From a checkpoint of a small mixture-of-experts model trained on Wikipedia.
Size: width 448, vocabulary 8192.
Experts: 32 experts in each of 10 layers, 96 ReGLU neurons an expert, 3 picks a token, a sigmoid router.
Training: a variant of SOAP for the experts, 362M tokens, 15147 steps.
Below are experts of layer 6 (counted from 0) of a mixture-of-experts language model. Rows are named router (the router's row for the expert), gate (a neuron's input weights, with its number), up (a neuron's input weights, with its number) and show model dimensions 336-391. Each number is 50 + 15 x the weight over its row's rms, rounded and kept within 0 to 99.
After each expert's rows: "mostly gets" lists some tokens that are sent to it at least half of the time. This comes from a sample of Wikipedia text that the model never trained on.

# expert 19
router:67 77 42 32 61 43 64 58 99 64 40 65 37 55 60 64 52 60 58 54 41 62 44 68 44 65 66 49 22 30 50 28 66 45 69 39 60 58 49 52 67 45 59 36 36 45 40 32 44 54 54 56 81 46 53 46
gate0:43 70 78 57 70 57 59 30 75 67 40 53 61 61 60 31 57 50 26 32 10 79 68 63 41 56 25 53 43 54 56 80 47 55 48 44 32 31 39 38 44 47 56 36 57 49 51 65 47 46 48 40 62 22 66 57
up0:38 59 72 63 25 62 44 59 53 75 57 63 50 60 51 86 58 60 56 31 56 58 33 60 97 31 58 60 07 68 50 39 70 60 61 44 21 64 60 49 39 43 69 32 31 52 58 66 71 60 33 88 34 47 49 62
mostly gets: " he", " she", " they", " you", "rate", " She"

# expert 20
router:58 56 40 48 35 18 64 58 61 55 55 40 57 40 73 51 51 55 42 19 52 53 71 51 44 40 45 51 51 34 52 41 41 68 43 51 31 73 28 55 43 48 47 51 68 35 63 45 66 63 52 64 59 34 51 37
gate0:70 45 59 54 73 69 69 61 50 68 49 39 52 62 43 58 50 26 70 49 48 35 48 66 48 47 74 79 64 41 30 46 43 33 39 70 43 56 70 47 14 42 41 82 37 52 50 27 75 41 47 69 46 49 54 52
up0:32 52 54 53 53 68 78 56 69 28 36 56 61 56 59 47 41 50 45 50 80 38 58 64 55 57 21 63 30 42 45 58 51 56 47 56 61 41 49 63 70 52 43 60 56 67 46 49 48 38 79 46 39 67 50 59
mostly gets: ".\"", "\".", ").", " Mr", " Jr", " Species"

# expert 25
router:46 52 42 46 49 79 63 12 84 48 63 24 42 36 99 37 67 24 57 58 69 63 60 71 33 37 54 61 39 42 53 48 49 45 47 71 37 47 43 52 48 26 33 57 55 40 79 22 22 63 56 69 41 38 33 70
gate0:50 51 49 48 41 71 70 39 56 63 66 34 56 49 47 33 37 57 68 32 53 38 69 37 45 51 68 56 57 37 41 54 53 45 49 41 65 25 67 70 40 56 72 66 33 44 53 35 68 98 75 68 60 20 40 65
up0:58 29 74 66 39 61 41 46 57 50 58 53 63 51 51 43 63 47 42 58 55 69 85 56 45 67 57 66 75 51 54 86 40 50 66 37 47 57 46 49 76 60 66 49 51 46 42 29 42 42 48 46 45 29 34 26
mostly gets: " Angeles", " Ali", " Jordan", " Charles", " down", "ford"

# expert 30
router:78 66 28 52 47 38 60 25 55 71 28 47 71 51 69 52 80 58 43 53 44 47 36 59 17 67 41 53 47 53 56 42 59 60 61 46 45 39 57 62 53 43 45 39 32 70 47 19 60 77 49 56 50 46 55 49
gate6:63 46 64 61 44 67 52 50 67 51 10 58 44 55 54 34 28 31 33 44 50 60 50 46 23 57 58 48 59 53 77 30 58 51 52 29 32 68 48 61 65 62 41 65 62 77 41 59 58 57 56 41 22 67 46 65
up6:51 35 51 04 55 75 48 68 43 27 72 61 50 37 37 88 25 65 88 56 76 46 73 34 59 38 48 48 59 50 40 37 56 67 59 39 42 57 62 52 58 46 46 43 59 19 60 36 54 60 51 64 52 92 48 73
mostly gets: " ==", "---|---|---|---|", "\n", " ===", "|---|---|---|", "|---|---|"

# expert 27
router:55 59 48 63 27 21 46 62 47 61 61 42 48 31 63 35 69 72 39 33 50 43 70 54 31 48 31 47 55 49 70 48 66 64 81 39 38 42 26 27 33 51 59 28 65 54 28 40 65 49 55 57 59 35 52 39
gate0:37 31 56 53 72 59 54 60 69 71 37 67 45 42 75 54 58 43 47 62 43 61 66 24 49 65 51 52 71 61 68 65 58 61 45 53 75 49 46 19 29 36 56 82 76 52 56 49 58 48 44 28 51 43 50 52
up0:50 59 38 39 32 53 87 60 59 55 29 50 55 58 39 51 50 87 29 60 39 62 55 49 52 41 56 13 47 32 47 27 52 54 60 34 45 21 50 56 57 52 32 46 29 65 57 51 70 45 40 28 30 51 31 64
mostly gets: " that", " which", " where", " but", " who", " while"

# expert 24
router:69 46 38 35 64 55 46 63 95 60 19 72 46 52 70 61 46 44 40 57 49 65 61 45 31 79 60 52 55 48 53 60 71 59 50 60 38 30 42 42 73 44 73 60 27 64 43 37 66 56 40 42 60 61 33 35
gate0:67 19 62 70 31 35 61 26 64 75 69 45 78 55 56 68 76 42 41 36 31 55 09 26 53 46 43 22 60 46 27 56 75 51 56 67 47 61 33 77 62 55 63 69 55 55 56 41 78 19 16 37 42 35 60 75
up0:20 46 78 36 51 45 48 54 52 47 71 30 48 74 72 50 62 47 30 60 52 27 61 63 30 65 64 43 40 50 26 42 37 53 33 71 62 47 18 46 32 40 28 43 56 36 46 55 52 33 58 50 66 31 46 58
mostly gets: " Genus", " footballer", " or", " Nick", "born", "Species"

# expert 29
router:45 55 34 41 55 65 10 35 83 58 72 38 60 50 72 44 54 47 24 54 43 64 48 50 51 40 45 60 27 40 54 38 54 52 74 80 31 46 31 48 63 45 37 49 55 45 59 37 35 55 56 56 46 50 32 42
gate0:51 57 50 46 52 63 45 56 72 38 47 39 67 29 43 56 59 63 45 41 53 70 50 63 56 33 53 51 40 63 69 59 54 65 45 33 61 59 39 76 56 47 67 46 53 48 43 30 28 57 79 63 56 51 43 46
up0:31 70 56 21 61 78 38 37 41 59 52 60 50 48 35 49 41 58 51 45 71 35 71 41 66 71 62 42 64 40 51 49 53 37 54 73 44 46 48 44 42 55 63 38 73 55 43 63 54 74 50 45 45 22 37 27
mostly gets: " million", " more", " students", " married", " children", " horse"

# expert 28
router:43 72 24 45 51 59 69 67 54 66 35 49 67 43 56 37 39 44 70 55 78 54 50 55 17 71 66 34 12 45 55 40 58 68 45 60 67 43 23 58 43 44 46 42 72 59 68 48 32 38 60 57 61 33 28 77
gate0:48 67 52 68 75 69 29 59 53 39 43 62 21 36 60 63 48 39 60 54 56 41 50 48 57 57 52 50 34 27 46 62 64 52 40 48 74 31 62 58 49 43 65 43 61 44 48 31 73 75 37 54 89 33 35 62
up0:42 46 70 38 20 55 71 31 43 31 45 48 41 75 61 37 57 35 42 46 50 78 58 67 49 36 44 57 70 49 44 48 33 46 54 68 50 59 29 46 48 44 51 69 50 54 63 38 41 45 69 57 47 47 61 51
mostly gets: " Church", " London", " Council", " Royal", " Historic", " Baron"